Experts of a small language model.
Experts: 32 SwiGLU neurons an expert, 6 picks a token, a softmax router.
Below are experts of layer 7 (counted from 0) of a mixture-of-experts language model. Rows are named router (the router's row for the expert), down (a neuron's output weights, with its number) and show model dimensions 0-63. Each number is 128 + 24 x the weight over its row's rms, rounded and kept within 0 to 255. Numbers have three digits each.
After each expert's rows: "comes before" lists some tokens at least twice as common just after its tokens as in all text. This comes from a sample of Wikipedia text that the model never trained on. Tokens count by the router's weight.

# expert 18
router:148103093124079093141104101150097121088125088126094146110146143144142127160104112074113162157113132123104118185131146126089146116132116119126129164128113127155114101099133130084110136118117141
down0:088151088126125051140085130119121144130153075129155153172146169096122173108174111175124153107115115085134139088143126127164142130120138087117128125131137110152139137108111085128171137108092107
down1:114121140129102089155093151111139120118172153117163165159140099107140131097096141128145120105104138116110101113171140091139155057092156143123139115146096141135089135107073141141134159128145093
down2:111118142140114175107114127135117157098145150187090128111075123124114132104143131113068114130148110100144120073164108096116126123123128083135126123102148118112164158127114142089123161111115146
down3:129107165087176122115145122087102164127148133166148153101061153145110080142128123083128092157153125128135175140118153131090089139094072138158104119078153141124129089116146130115134167104117100
down4:147114073123108123166162115143104134144109137144130130086100142131103122102108143126094191158134138183118124106118137134150097107091061079111120101109112123126149118154120081171105130126149140
down5:110142101125145140138104146161139173126113127146104139149115132145132142131137083121137145121111120108143161085152165124136124147086157161113119122147116081140152089145124153124164120113106100
down6:123148115179182135092115099177145103120138141142158142121124136163127111100105129137099118158088117096138127158170136118110116107138109116135098110160160130186122154128079109116141140186135172
down7:129152152092117115128159118125118167106148112119096127113132105118183129104183115113085119130165124144138129163116118141138103133100124132144107142110118135121127113163129138108160125111128161
comes before: "the ", "a ", "his ", "to ", "her ", "an "

# expert 20
router:112127132128149145141088128125108142116124164134149121136108149122144122098184126170150145114092134161170110149151162165106127130144108091121127167121142061109078128164145115120135161156149094
down0:070107117114126161132128156112117095156108113109168138129124158135131142164133139115113146125094095143109113206089129112172149141096067109111095112165170115167118113124127093103153104179155125
down1:102088076126172112127130125163097126123137117106129157191142094108133098123125131158162117160152118122073128151116144168137148136143122147093128143101116136119117154137123073146127110108094125
down2:105155149163172121103126120157130117056130090116100129149126130124114135096105154095175095125103148160133142102188103149079126082125085135122115116178157117134121140129112137113153116127131110
down3:123146109133113095142116150102101124102107111150135108123130140111113118162128113138170128120150140086147149136134171127076130110115111158110126134089114112134138182138167108080142149105114160
down4:138105139093111127111144131146155130099101165150105104108151155121115114132147144187108128123118138174102168082107149117095117095125113132144135134135083128097099088168121100134119118145107105
down5:160143136113115095155142110126128168173080136128129095163109143183163146110112168152100135119131115138139088142126117100135129103110124110147130131098144095069135119166180148120143129142161127
down6:144111136117160133137109115106115137104146126111116126112166079151112121122160141122118117142160099171128107144157133103157111169142110130161147139088144118133090145169073144126142100168130130
down7:100161104112102093148161094131162145149142121139115131092152106120121188140113145101142107130114066118127073122130121058113110126140194135165134131146141121125144109122115133154134122143134125
comes before: "of ", "to ", "in ", "as ", "and ", "by "

# expert 23
router:096107125122141091069136114112093118161107107123107140156131165131132123118110109084128120088144139169138128128147104120121108166123146162154114105123109161148109128134121121090126124129106130
down0:167129128130107124144098089132156101167095122140117143155147089149168088122119124107128110091123154218168108156102051119143141110167164160109140139099127129128176118075142139097103086152067154
down1:150147104095100139111134115113162114147184185123116131166134119168087128120116104097169102140146110115170103133104118132121119084132161123150151113132096163095073105117122147135135126119114164
down2:109152146106130164133136117162093103142138123097132141160130115156129114127071120131134135090110123098111158165176116123154114084106150149151134100110115122069120122100142147174176154107122101
down3:151147104131163151129147109102138124149124110180104131161095145125117103096119130104135124134149108155144138139105165109114124045124130134101145152082142100118103116153127144114123120146109159
down4:118112127110130134123137119144096120103157107125161162106184101117144137144140096166112134131130128080123156044131086141147104112113091150151109107093125131130121162116119146117099154091125107
down5:144147107107145139133106133112104156101180130098131126122131167128123113110182144120129144117122116142152123123098136098122133134133135107142143144090118091120182127139118102124147114116137100
down6:141130125113140147136100129107138134177138135139113110123101106112145113126108128127149118128137136119105135128097138100148143136095081102111122158109145092106140156093105154131113110136134123
down7:178118161112146110156149111115165082122141135159123196160101138125106145165148122135131132148096121179139113154078123114129105122117133119111141087114110149149112177141140120176126099113121142
comes before: " ", "1", "0 ", ".", "0", "2"

# expert 49
router:123115142165114135116119121156124119110145142106150084136143122118154152108113127088127127113142149129120184143181161151138150107097120159133127136099125124120138151132135172174160136125132093
down0:132145138147134133131110126135122137122098090126108111113111100116145137122159148133170175140123114133147103168123087084124097135108132143108115105077170139117116104148147078148176124125130095
down1:105163152139135090129095108144150128121148107147113116122106111159120183122102131120138111159127146135098134130121118132130119148149117167148126112163136084101132136136133112156110101134121150
down2:127107151121141121142121127130119142104127162123122150128154156123144131126072120140173159181101113139098104160127149156099132128150101147131128141135112134110147097133102123115138120132145081
down3:153113152148168114108115104097094164115138125113101138126122122135135109084129098087116160133133137096119161083142145150176116106158097124118152164120145127104127134136092158162118108124148120
down4:122188124132111138126132107139144137127113069161134140159085135134166149092193153069073121115120154145115108155113120148110141135136117090112112158150133135138137122125138108126127137081124120
down5:158144140134156095128119146125136154107126142174111099124112119175175133136125099124124102083117170141151123118117185129120103142113071123143136138157116128123135124140125139083066137127122146
down6:144111146149145154151118147140150158122114161110149146121051131130131094156161161123129101158118149133124135108158101117147153121115099127127114130136146092167126109116160135103137138115136149
down7:150107115139135137141105128108159144153121087098096137119122099140123094110132092139083102078125088089129071127142147109162114105117151124162147079102137115119149103142120131141155133140112148
comes before: ", ", ". ", ") ", ".", "-", "s "

# expert 29
router:129124119147145101137145107150102140144158104169139126101113106120101104100101112113090134153153112122134160110171138113148135089105145165100148132166122127113162162115142132160124132117164138
down0:088136085113168141151129108121092157107147124113139126154117125145101156107122097156152084163145123070125105129130112119185141105101138120121098154125179071097155100121114148106170112120181141
down1:119090119127135106126136114119157136123121101155142119108112128142151128131147107104096149115077148101127118149139117133090123081147147153129123136115097129114100138105145113102120118152116110
down2:153133171120087088077095154125150121138143095124131136125111147133137142132108127100120123142148132107117106111111143147122137147084176147090145160151163116135107149166083139141124099099126138
down3:139131103169177103130143136079105152122072136115123120112078103131124107130079118132130099134111111125093168157123145104100141146137149122158117134100144120121193106116149101107163106139136120
down4:131094123121188157136182118157175149095115155097169138132117131120132109124130159148117123151175104122131180136168104129126135103135123164202142098120109119102154127120193092148090111142145116
down5:137134091120126207128116159149105103074096138106133124145144098133103121160089141087117117161094151134117184146159109123131137162147114124091108162143066129126122115131146140127123165173060107
down6:126135097168143118161117104140160117095129109088096136134105121124133123127138145106129128159119130127169168120103184121152124130101120111133158116128110091107082122119165084147162125107136092
down7:137132130149095142122131156118158148161108083169169134126125111178131128113105132120142109137142156102174107134142168134127127103092148126144153078123139144137096149116104082162102115080138116
comes before: ", ", "\n", "'", "s ", ". ", "; "

# expert 54
router:134122130101124124098171089144127115139137151128113141154125148159117118145143139079147099133153122170103127114121100141109124153128176122093113116113129112148140130110119147160094111135110107
down0:101173171135125092099114115184100119104158125108134102100122112077125133134176146199182111096140081107087128131122098133103145127140141122103155192161147169148129102144137131097134140114114098
down1:136123091134154132160139086137116131098144121121148136116114153117116113125124142181126137135112072086119171102114144106186162134143111121130123152170113103182157082071133103175145114097140159
down2:164153123136131152109113108158089079118105135103099137152156108101105103116142129143150092150092159130109142130105070137131131107105156136091156108114130089163090140190144172115115141115102133
down3:172165143150106136127155112145177099122104113157119139134177126094126129141106097097092147147119116179125140124097126140176149111152141136125057119123170124141131126136114084134164109123154079
down4:126109127117124122156128143154123144143135157118134134116157132144142137154146109153117121155100110121094128132123134186144112117146110114151134159162082117098151101102100109085103161135179086
down5:126131113099132143133098118138144112098139137120146095127093092126147112101173149112126120153090141119128142115117095090200110129123114157156126121145125113171120123138182157163114146138132097
down6:138129105157131157115135131087155110163123119132111087139124147172128132131141091068127107186131113117126101109126105075107132138150145119094109131139127137147129144119089149124120106108158164
down7:135126163126157102110108159119151139143120088103122112136134118120163156192136187148179144106094138127124137124140173122164090159080128181170157113134125094086084105135129086129132116118116154
comes before: "| ", "0 ", "1 ", "2 ", " ", "1"

# expert 60
router:104168135145151096102114147088170139131130147158098115119149141112122120122087106130123145132134126103120118148099131169175133133103177162146139125133144162110089156151130126166138106098123133
down0:150098106187101139108077142144140160120116104170107182131133122120152093125117121117119108069159111115128123110149117111163150118099107144152137178150160126120139109121170128097152137156150124
down1:098110101112135170101177139139156118101119152104128145123134130099131141089134133105130117105117142101127136122139119139110083124179096123120168114109109179131128164084143125120154101144137117
down2:142143130093123081140124124126152142114107077108127109129126110143141123141110141134130165174120116072159091117084138120184121127195124096126112114138144109120142088112135121121141140131137173
down3:110140131131086157136160167161090078104084096106148172129163129177120115155156141121107110101146106147113141137113116106103092140119152097115128137093158135114121104130131114169106142106147138
down4:115149117131117054154107139144128172159154117131147144104142111136164146144159150136143119169102133129106121144131150141102118102132100158114143069151131115101121129159125115146133130087116128
down5:114119144138114111140146154106116109142135156130135092141140159114101144102139125125098108121131110139128103090127133130124107168126095163107124071153131167100116162127145126137139147123120144
down6:135149086094154111150108150155126138118109148169103127141126149118126164121122140122151119094118151112128145170162119162125139107127114183144121122164140127079153171124155140148124113148110145
down7:107104113149138086129084180095119080122180083125148147106103135124132143108135128110125124132167122147133084114141162146141115097129133191129118129124147121109117161127145116137143149109121126
comes before: ": ", "\n", ", ", "\n\n", ". ", ")"

# expert 21
router:133104134112115152144104150135108142107102118094104124091164121160144137143197127171113145117119107105125114166137142100100083141138121071153144155113112126096130107144163092097152145115134145
down0:106117137132125128138115145113133126197090134132150112128159109157136117125134122092103165131138098128129140089167136143136139178155135122097127102106147146121107111097139087122119072107118103
down1:109132128076153149125129117085129140150074139126146114140108142152152096139130081117085126090191119099131113150136148152164119150113137103073112134124126103146091112102099131136109084144101141
down2:138137107109137153135132134135131150140170142123130098086171131116112106114180143178099113146123099097142161075148097124122123104123147135152123141124094121144116155138146101190107154145118153
down3:113158118096089111128127159135115175172150104154121140117132123145149162158106128125099135122149081123111147132167167095116128155147112140131096117131117121115122125169121120112113164157132113
down4:169140115121100091159110132151102140155148123146112112104146129116116113133096157130149113092099087154138116142137171135134121147125134142130149137133135160123104113117158120135132127134114101
down5:143129142094166184106127110075154132113130170117161112135096112109144148088131131100096137104109142161175120128146088159104154094098113110095163088104129124137093107146093140123106079122123131
down6:101115118157110184137132146091153149146103105153152132176087150122102127141111107128094140114181152133144178122151133167146133120121124092131146141115146138155089139149111121157137043097116152
down7:124119142116140135158098129163162172109124111116109146101111130101108145156123104149115141121121145153080115094147157127100110118123148095110141125130164103108134112103144176136144139139115096
comes before: "of ", "to ", "and ", "in ", "for ", "with "

# expert 61
router:073124124150148140094151087094170124096134147171135142141140154144113100151127087163131167094124127086112087147097105156138133135152138127119124123129126144106128141107141121168113110122099136
down0:104102100170109095101148104136111111109090111134154129115153148139147132129114115088166115142147111152143124134100099138138124150153134132114107175150136147149147081094126139092129121156073118
down1:138126129078108128151137180155124129157122138094167127133089104096091129100171140154126133135114133119169104143142147124155126126125114106127113102137136139126163142123158152137186155127149149
down2:129144153165139125132083154109088092121112108131150157163163103128115124166098175138202130104108142129099112132169117107160128145139128122104079143133118079120106125162138129128131146103158166
down3:122200121100134104130139133117105121152126099136104116154144152167119125150124140113092137179144109196148138110131123103097136131169118167119141117157143129148140118101145128141145125194131091
down4:178156145114140100148122151116124126150130109097106122114157129116117145145145111150119151137112135123106153138170136144172098084154104144124113112137125155094173130090123169164125106149091136
down5:104163123135142114153178147107159149168083140144122126153130142161151138120175098128133129117148145134137112178171133144138122105124098124119135083124138125159088124122171119180069081170116124
down6:123129136128172142144155142147112074141085129128114141086090125152111065125083088107146104146148131142119143122103161108157077112094141126147100144133121101111169112162144102111135143154128128
down7:148096113140123160137091076141091114110148087133128110129102146095116130179100132141142128131093142142141176140093094111129173116143115144144143129105141096153128138116096148091111115113099132
comes before: ": ", "\n", "==", ". ", "of ", "\n\n"

# expert 3
router:134138139141130149134131127109126121133071150120129082116146096137137120131121203138140136119170124154158080117129129075111123115134098124117100148125137133119135141116091114114133091114158151
down0:128098133180117199131109165104121134107101112137113115088112162119124076127122115136109171147114136181089120119151132124110145117139172123154163111126142128146108125158089114108100105132149185
down1:126138146112151133161116162136168160158174139109149106140096154133107153126103125181144118135127123136085174156112174125118136130142100114119112134153113108103129128125136168136152133124128141
down2:162158091146110135164116095145144153140146124120124137135128175130159098175124083140086120136158137129121099084091102087154160159148107094118170135102136150118150157119104119161094138137114136
down3:118100119106153135135102152122151161098137131089162141101110147129157181130105126097103141135122108216121093150130136148106150137147150157136155075103115112129091129175121138112124136121132081
down4:161134148123122137151133125157117140138158148118130114118136134132100137168101175118138123152128118123142109075164166097091098106136122124178120099143132124131144109107101158157111108161133095
down5:115120120157093143102084074122119098131154128132126168095109120103095161109155139147113119147121107121136150125134128125126102091137109143103088135064083137092148125156122140140153120153131115
down6:118101121114120133176085121127149102149144097103135113073121108172144169103081131115108106124131175141100124138118094162116123162111155117149120138105129135135125122137102103115148084080084145
down7:099126166118147090126099131163178139136130110149147143111173121117146118135121119094107112112130075116114154160113116120189102161183136104105135122146172107149087093128101172142121147110135096
comes before: "| ", "(", "and ", "|", "in ", "– "

# expert 38
router:140137091129109141119119137120099112105112090120121117131111160121138141112093112118107135125110103161115182108108161144133130160148089132140113113133133104157128114150074102111099110147096127
down0:128126121094127149145102171144145144148158134142119107111106100096115112098141142111098126148143136089104156159154123128143062134135148162105134172113089167099149130191138117155100098092108143
down1:157110161129151097106082172156109121181102156130123090094119086143139099118119133204128145152134111126143147089151116120108120109158152153099134095134152136145166127144118166142158057078153134
down2:107110145126099105130139145129154121124078089167127150155133126149126120139079126099070133134125121099149179133113147138126096102106111131150142129112119091139123123156133167131140134134127098
down3:096098111108134117139095141077088111133140118049138139125111124122138133087127103064117121164087163158119162141122123128141162145121132129141148101172135153117124146087116118088109119167093126
down4:166133165115080112139135123117127135137092107124158150162161098134145125159142107128132131115182126113102115122110118158212116098128135117080159137132152157119121131132117114152139139063106111
down5:133145153134121166136161109098160154143091120129124142156113144144113103114163101123138143130147119144095116148093188101145156142121088121126159178160162111126143092152138118146140119153170144
down6:172157114125127123153161133101124130161101095169111085115099170086105119115152147155170163118170100133091113102150125108145098127101084159143106135137140118128094107155163113127167159129137107
down7:127118112110134132126162148115113155135134147149062135132053145124141143139156116155141103086122132147079114135118122154170104103111134140127142111138107159070121150122123127161096101099165119
comes before: "the ", "a ", "his ", "their ", "its ", "an "

# expert 22
router:121121140149106149108133132164110114103117135140151138144140168142136138160089143085086122094105117180108135153110176131077146143153125121097140139120097093135102073123123120083132121155136151
down0:099101130114108114157179163104138173098193094150110149102135133130127156135066109070139140153130140126127124137135126093121126153125116152159146147109164120078130072124107108105113150145097116
down1:131114135124168103144158106117129108172154126171109126164100125144111182156114104131164121122140112109126124110152071162147120177114096160141134171161148109145136166097119113127151091115133116
down2:123126100147136156120143108131165143166110151117131136137108160103102106148118190115170097108144109114117128119143095095121172147119101128133142160174114129117111110091116135129151140101109117
down3:124104112137146126152117184095088109126149137147155142133148121142130143114119143152157086138148111125140137135127155136121165124116124150167113132103124151154106136138125124132078164158140139
down4:154118172153096118106161114148110124102150113135124127135130127102115105143172122070088156149110120152107151137117139110104121086104161099141117176129104161097176103164125097122121088161174115
down5:128129122128144142128116127133134126139145079143105135126133084138177093149149148143155126132079135116112126174110123123090128155099115151147134103100097142109127158163127151098103125113179147
down6:146166163121149136115071133143161104125143113174146111106135143110114118139167130103111100167134116143106105086118115142089143156126111177154107138124183133123084153168133112103147104132095142
down7:128096167102165127095158092170116096115146148163140106096116106105098150160168088163098108133167154105125144089119101192126137108113145143156110093139118101133132109159131125127108104126125085
comes before: "the ", "a ", "his ", "an ", "her ", "their "

# expert 58
router:093151113165113145143122133094147114141134137123108172141105129082153104130132133152172154087174143112105124119135089139166086132159128118155131139139151154104135145114155145104123152129131144
down0:130092123101144066116086116127099135140144112112134139106104111128128109120110137138174138146148098138138154110099094132096120148126140129101100123111151128110159091107148105113123094175178146
down1:171123141161147131137142136135151099098137072106131114119145150119136154117118130126150136134105140083137176154117151107130105121142140143176110137041152105072186129162134113104134122120160135
down2:131151119102114115130174114143130121103101106080099120111140118167138136108128183112098121132150179122196138138120120138129132156123154138116106160060154141165122128128107106134115117133100148
down3:133130143101109148111161118179104123113165144086134137099100138103119124137126165117105116146110116120097182141136169156161169131129122138136135132148121144110149131076165124123139142116112069
down4:104183125135129146133148134154139128177117131104133118119122119115117117114136144082134078163100122164145137165099103112125128158154133106097108144102107115092166126123139131094114108156130111
down5:146154125116101145126143101106130076101140120130114103131102151098125067161115139130146136097135165137116137164098149103134096129071120117150108147126099131109099090145138126124124122133121100
down6:158131144088107156171141133131116131093127131103143166099139147122124169140127077135108120123136097115137132115136105120137145077109131104135098105128158129139122086108122169147141155132118087
down7:124109155103126114085179144070106136129131098091115117126105128134143120135145104123120137103163130076147122147158094122103149118118079126123177138117135137117118131136110150087115115127168122
comes before: "- ", ": ", "Animalia", "= ", "/ ", "by"

# expert 5
router:141140064132098126116109126128090149101121134118156093138134150140126121131159111145125135109163099154128141165096129139112114113135135095128125128121103162108165112104125130115136161140104155
down0:165178134122151127080112131120168180110122087130135143120131133123148126141123146053110139118133147103130112113107145110117130129130133109104160143135149088156121078147127129182115107117129112
down1:144149113125135121157180119126121101148101154191141138112107169112168182129152102118113152101128131122179136122167172117099138123140104131168129109157120153137116113147141135068133142156126128
down2:165119146100177136118187104150173127135119120125174122116106094135118169112175120099124115132165084116102139145133107107106141175106120114145137128161102125159113112177116139164110199154142125
down3:131141121086167135127089118079115142121153105147104115117131119138174112172106152171109153113101130153110127116117142136142127140130132143168090127074140117141104101108130133158157138140113134
down4:142127112131117125102103124167121170095093135143170137103146142102117140104098147142094149125149144145102121117146103135138151191149093106084104124126121148078139099143124105168109100117100141
down5:149127131127163084125127172132128129123106109108104114091094104080088156124152132164161097145131123080135105173123107116133152148135141197143115080117171138182177127105104127104154161098126125
down6:144135111145117149137152137114129146129069162116161124114106136137128137105106138142084102118146122173115123171161135133150136110087140092128119162102147137130137131193121112120121176108084147
down7:166097130130146119174143159176171112128141126135113145145124117102141128181111151151132158127115188172137131127079140128094122125093126115072119139072137095163144120114146122135107123132156109
comes before: "The ", "- ", "In ", "\n\n", "He ", "=="

# expert 9
router:134130141116121141123112154161122134134128111108109157111138109082086146106100113136117152111140105086155144135107123106112161128117115120122147168130142126113135110157140088163159107108137111
down0:155129137136155132111098161141169112108114100133147135166170154119119139145148143127137160100111117153075151132137134113112131153125178100124126152163125092143163148120149153104150153156142121
down1:165114072100109137118124105133121109112117065090138119193092131168105097107155147126139145106091120191124126153095174145136104090110118102112144151155142091159107121154138069088125148115133149
down2:093122145125107086136111114095135102141155119111143098134152124180134128119102143144152163157139129151145111111150120164127134145167104146146120091110153126142102133115151126152157108168149175
down3:116132139082097121139102101104107125142111100144142090137130101079117111089129104154137156153142121127125127094149119148136161117133126123112135119156139137121114122116167112144123109151098163
down4:121110128150123129137105158146099119111126096116116134170176120124114120189117187180117108110136138176134133100101175143133132137125102102169139120119119107142159150147122149134113150109178141
down5:111106128155084083153138124101108130145101138131137116101121153103116104137116110133099145128140115131144116141120192134137131099134140152123129161113126139131139125131167082114144106151130104
down6:149101157139131107101148135139139098125121154194137134131091102091150096098110075178145127124133135144112173148117145112169154112157169193110100171077153133131155154135138137145161134117142099
down7:160098091124139110092085096095136130085117153146128109151121132125112143113127178121152157153105102128084163168116083126138126140130101100132114122166127155150155111125141165076135136129154109
comes before: ", ", ". ", "-", ".", "\" ", "ed"

# expert 57
router:107149133149046107112104132106121147116109141104129112111138130092129140130112099132135174175155114118140157131165115144158124071126103103157148119136119163091143096171084097134134145137131143
down0:129147138081180127134128115098152157156166167119120115119117166125130145134137156161140097132130132137131097138140167102133107118114115132141127093131108129122107142086128051145180162099147119
down1:157132112141090125171097127142122164127106129142103107111113141071105111122125142111112098182148160112129116151159136142128113131146152083104167128077118139111106143081095096090097115063120161
down2:145151135119118181139143130140152114102141115145149142069097115109179127146124111094079138124134113128117179150120111139131126132118165100143155130101130173143131085096156175114110170171144123
down3:101139107111121133149180146172099144147123122142119117139075124108102161079151091143098168118165108112152150108109096111109095134121130105142161141107088151118105141084171130095154076148107121
down4:141126134166107161143116103123130108116134099163142131143091106089162157085095119149136084110162156153134122096114144146149161112113142130107139122137145120141101113105109096136129106113119126
down5:147154107144118117141144120145180131168110102142110136140127094114077162149106161082166122130118122158171118095124138092119139119099144127122152113170139077147158108160148128154119141136182123
down6:177149112110139103154130140138143164149122128130140114136138112132122088120106112165126146105152106184132105137146138115128094138155122132069124110172090124132069163166099096100090108143107099
down7:142104150142117146115117112088133092135137125149129119092110064162122146114112089134129115164158116142116155125113129162151090131103128151104159146116148151127119154128155134111142128116091148
comes before: "The ", "\n\n", "In ", "It ", "He ", "- "

# expert 31
router:137123131092157146142118159126182133124099162165114063078135093155140127135118180151073112109146114146135123121145113104154136105151118114140137135130134105100102115123109107132140116108099168
down0:108153185141102117128163116128113142149092179103140114139111161121129140082132088119095102108122108171149079120139123131145119132117148134169099121113100155079157149134113127151118140114138140
down1:105129111096114131122135133110103134113106149120121162138137116122128145167120145135131097117114146154103128132090143127136112140165195168131113115118129157109140138097103118125135162115130141
down2:128144122126157138168131117123141209145116127145130125163128169148145123149113168130125136108161114158120120077117171140125096133139076106156153096147162117144120117139122148168099082143113137
down3:138126128142148137147142137129136150150149172145148140145148156068151127125124141129162137145103119208091143112098157130119112145144115128135132160104149110053142143109143093104109181114118124
down4:107144134117128123129152113134156123090141123147139115145096108120139180095122125153104123131087117166132112107099116107093145173130168137102102119167115095164169124126085132114106163128127134
down5:145153151150102105125147106097119135115126131159133122071081159167162167121173107164110074113174102129145119163120117114158163108132148125139129122146140162119127129111126123155150149103140172
down6:143108082121084143138131156121134157121122098177140159138115123143155135126129148119114136103131088108109137137095155149111053154153150153157122093120101122129153129138122146138056144149094128
down7:155138142140112118127137108124101126131077095115136130128117132130150110105161073152138116120119153121119122201095112146154116149112119125098135120139132125080123104140078138162118088137128104
comes before: "of ", "was ", "is ", "and ", "in ", "were "

# expert 45
router:107155105163176112154111114160118104129124092072161138144112131142138145132106116153144086129079124151160149141110132120122133151105123137173105111103124086180143108109102119141120122111109090
down0:183143123142107084149114116124149115129120161155124102088169125138117107159136132178185167104077111084139106149115117101119120148118148189144125141089153112133122152100133122105129158121110099
down1:127167134148146188131093126118137169137117162083114109077108133086158180130110144164153112140113151152090140121126100142113162139148133156109135127139103165087122149140143104087162118130148108
down2:138082173118125104123118120110148112115128123147152111096107128118139164147139126125103151141160123148114150151154108140142147146110157167112135094135158137133131104153085116153118121122115119
down3:109122065114119113128140150141152135113110125108134121103107137142162149137083121111134156074111137102103079143119156093142120104098108141086155096055154126131122139148126120136086116115131104
down4:162158181123118152108093107113155140135173137154114068119143119151140121133143114114112112151111134137144093171111063132171121106122143094116099143149148157098131161128147125165103093115156119
down5:108091157134081093095131109142141143120099116102100130095139167164145105105071137097088147129117141091123133122109121109088128112173129113150150143174142141140178113118194164121117107096101126
down6:128078109101125145119131117128098097114098106136099122101150149090162155120153050138114116139105125187107119143108160158117124152154114113102134074102140146124146139157105108141076164125091121
down7:138142097154120156135109093113122164106142113112156109130121160148176138091107162143117172102081118116096078135117155099158119110160124113129118131108092130102133114159105133170107167148154120
comes before: "the ", "a ", "his ", "their ", "an ", "its "

# expert 35
router:106124122119134148126138133123112137107113063097124121098130148142144140152160148148144119098104132167105124122113136135152114108162158105165115114171099068148103152102148109105141154149073117
down0:140123131093117113160081144142129127136114088144130158131099148127106104166114108106160122107155082093146128107114129127143141120166113111138125089166100162140134115097166083131136133131120095
down1:116123144128138160125110114126135142126171086150089136094112132148125136157104106131176125095131116140129159130113110138119124108103125155158127121157104142075116107135159159131122123113135106
down2:117148132143141140152130135145159123155131125123140113142080135116107118125137128102123114128142151140090130154121154064074126144108087150154137110116128138146115093099156136087115153115116150
down3:077097160141115181124114121130076171143123140150110138123095128134143146145147148116122102143137122136097130117151075086101100157126120121167133129094131137045150105130084123115144066126140150
down4:120190151119101116112113108126150130118126127123090134094139141149123131122146144118124113072154111112133111089170115094127112144122149088119147090168125143165148121101158134127137100094158111
down5:118102145139131141128115053143164115082152141084088142121117161132127155142095102111131089104162133139121118140177129132164144136116120148130165097167096074152147177124119093101126142140119115
down6:164125153140120125115117116162087114141131155087156145140131108104103119111106112122144168111136132140141157112112149147115098085105100142121124130146096119102087126142129118112117156134130089
down7:146104116139091095102150165113124143107147171139116105099112143118100106115165164150126124139122205132103091089151169070124097151125103125150145132093118113110166110119088124115147153123113142
comes before: "the ", "to ", "a ", "in ", "that ", "by "

# expert 39
router:174106113153100147123129117136133112090132081103092137121134144130149145105118115098099139128100125146099175090112114093126125146150135112134079102105137114182083157167087116099082139199106127
down0:110114126087138124170131094118125107145105146146141142156111164108110132117091127131107111074106131143126133103152141147100174164091109114147141126132091145129138149128130132109106128156155151
down1:101102086173137136127114175159137135108132123147156131177175123097145123125127151132145164171139122132111119126124140158132097125143129115126171132172079151096135119150109136130105147126104136
down2:172101134129089148140163145132146090143111096121159151140124153128156101174129152088165078152122168164143124134106135139066119128115142170162163150156146126125137128103094163159157149165122145
down3:139144158077147152122123162130078147146150135136155128106114133129127147091147106153123143096178097113129138155126088135143138081135115136130151183124146185099083158100164098152126112142162123
down4:133135126117151095141117155180135118135142104214160136144137140155094166117175108174093130113130099112150121089137144155117075141126133138130128139162107133107138129152133154116118076145098140
down5:100069183151137119177114153115109117131130149160134124108122142114107144160112166115126156103130110076145172110102141139107126116124109104094118116098095087124131197162155144127126118149140136
down6:104119115130131138127109135118114143101153137101133117142117092151085102137146162076146146114145129130121096094162108141165138143131115141166105176132095121155105117120150127095119123164128145
down7:140120135104173110126182146116174149111125127102110108131151156125106092102160113123129139108108078116126139097118136145131145105114137100078108085108118115120124140127112147124116082134076151
comes before: "the ", "a ", "201", "his ", "200", "199"

# expert 11
router:135123185114125131115137109122140149152112159108125140135152123134139171081153138144143113109096123166193090133102138115128091171103146117108108173100124097095115152150147143131141103169132113
down0:117126142144104056135105153138149189107137110146081138129171114132120121110138110082130128117085120129098122160154115114125177125119126173103139123120146125098143122130159153096131149106146119
down1:119135151082119106110115118138147165162093108149182064120153131103123147152140119131075126157111112120115087129126151125135110116136107116138127093115127098108179124118117133155128126147130090
down2:105096098156175150105124155154131105109126138143154132168138164132083115155126127148112136118142152099099171123125108195151128160144137140132119149129132177132153125149136150179133135135106123
down3:136080131089145124155138080161130113154138158124156140051137075121120129144111105122130102142135123152093119126124133116161140152110101158149121130135080177083156170108133110101119162075096112
down4:114135138091128174106117095093149126104136121066122133113098118186070171125137125074180106144132120174166112082089128105092123161139128108133119082107128147147110131137159159160157156131116139
down5:133140160127135085148093118165108154081159138148148115096117154108144143116155104123144103097137138114129139133118129126127095142110099171141138108094099157082153148113121100096150134137127144
down6:166133140149150154143139092139121128128143129111077111173168128150085136072114103105082146133135155144184145147166154158123125071111147136122133147131156117135104119133139172152111115126119120
down7:156167132156146112127132120145130079111135109126140112114113121097083116144088151120138174109132145097130113110118133093144093097152168142143161114116146161143171147113136173110108109162120180
comes before: "in ", "and ", "of ", "for ", "(", "to "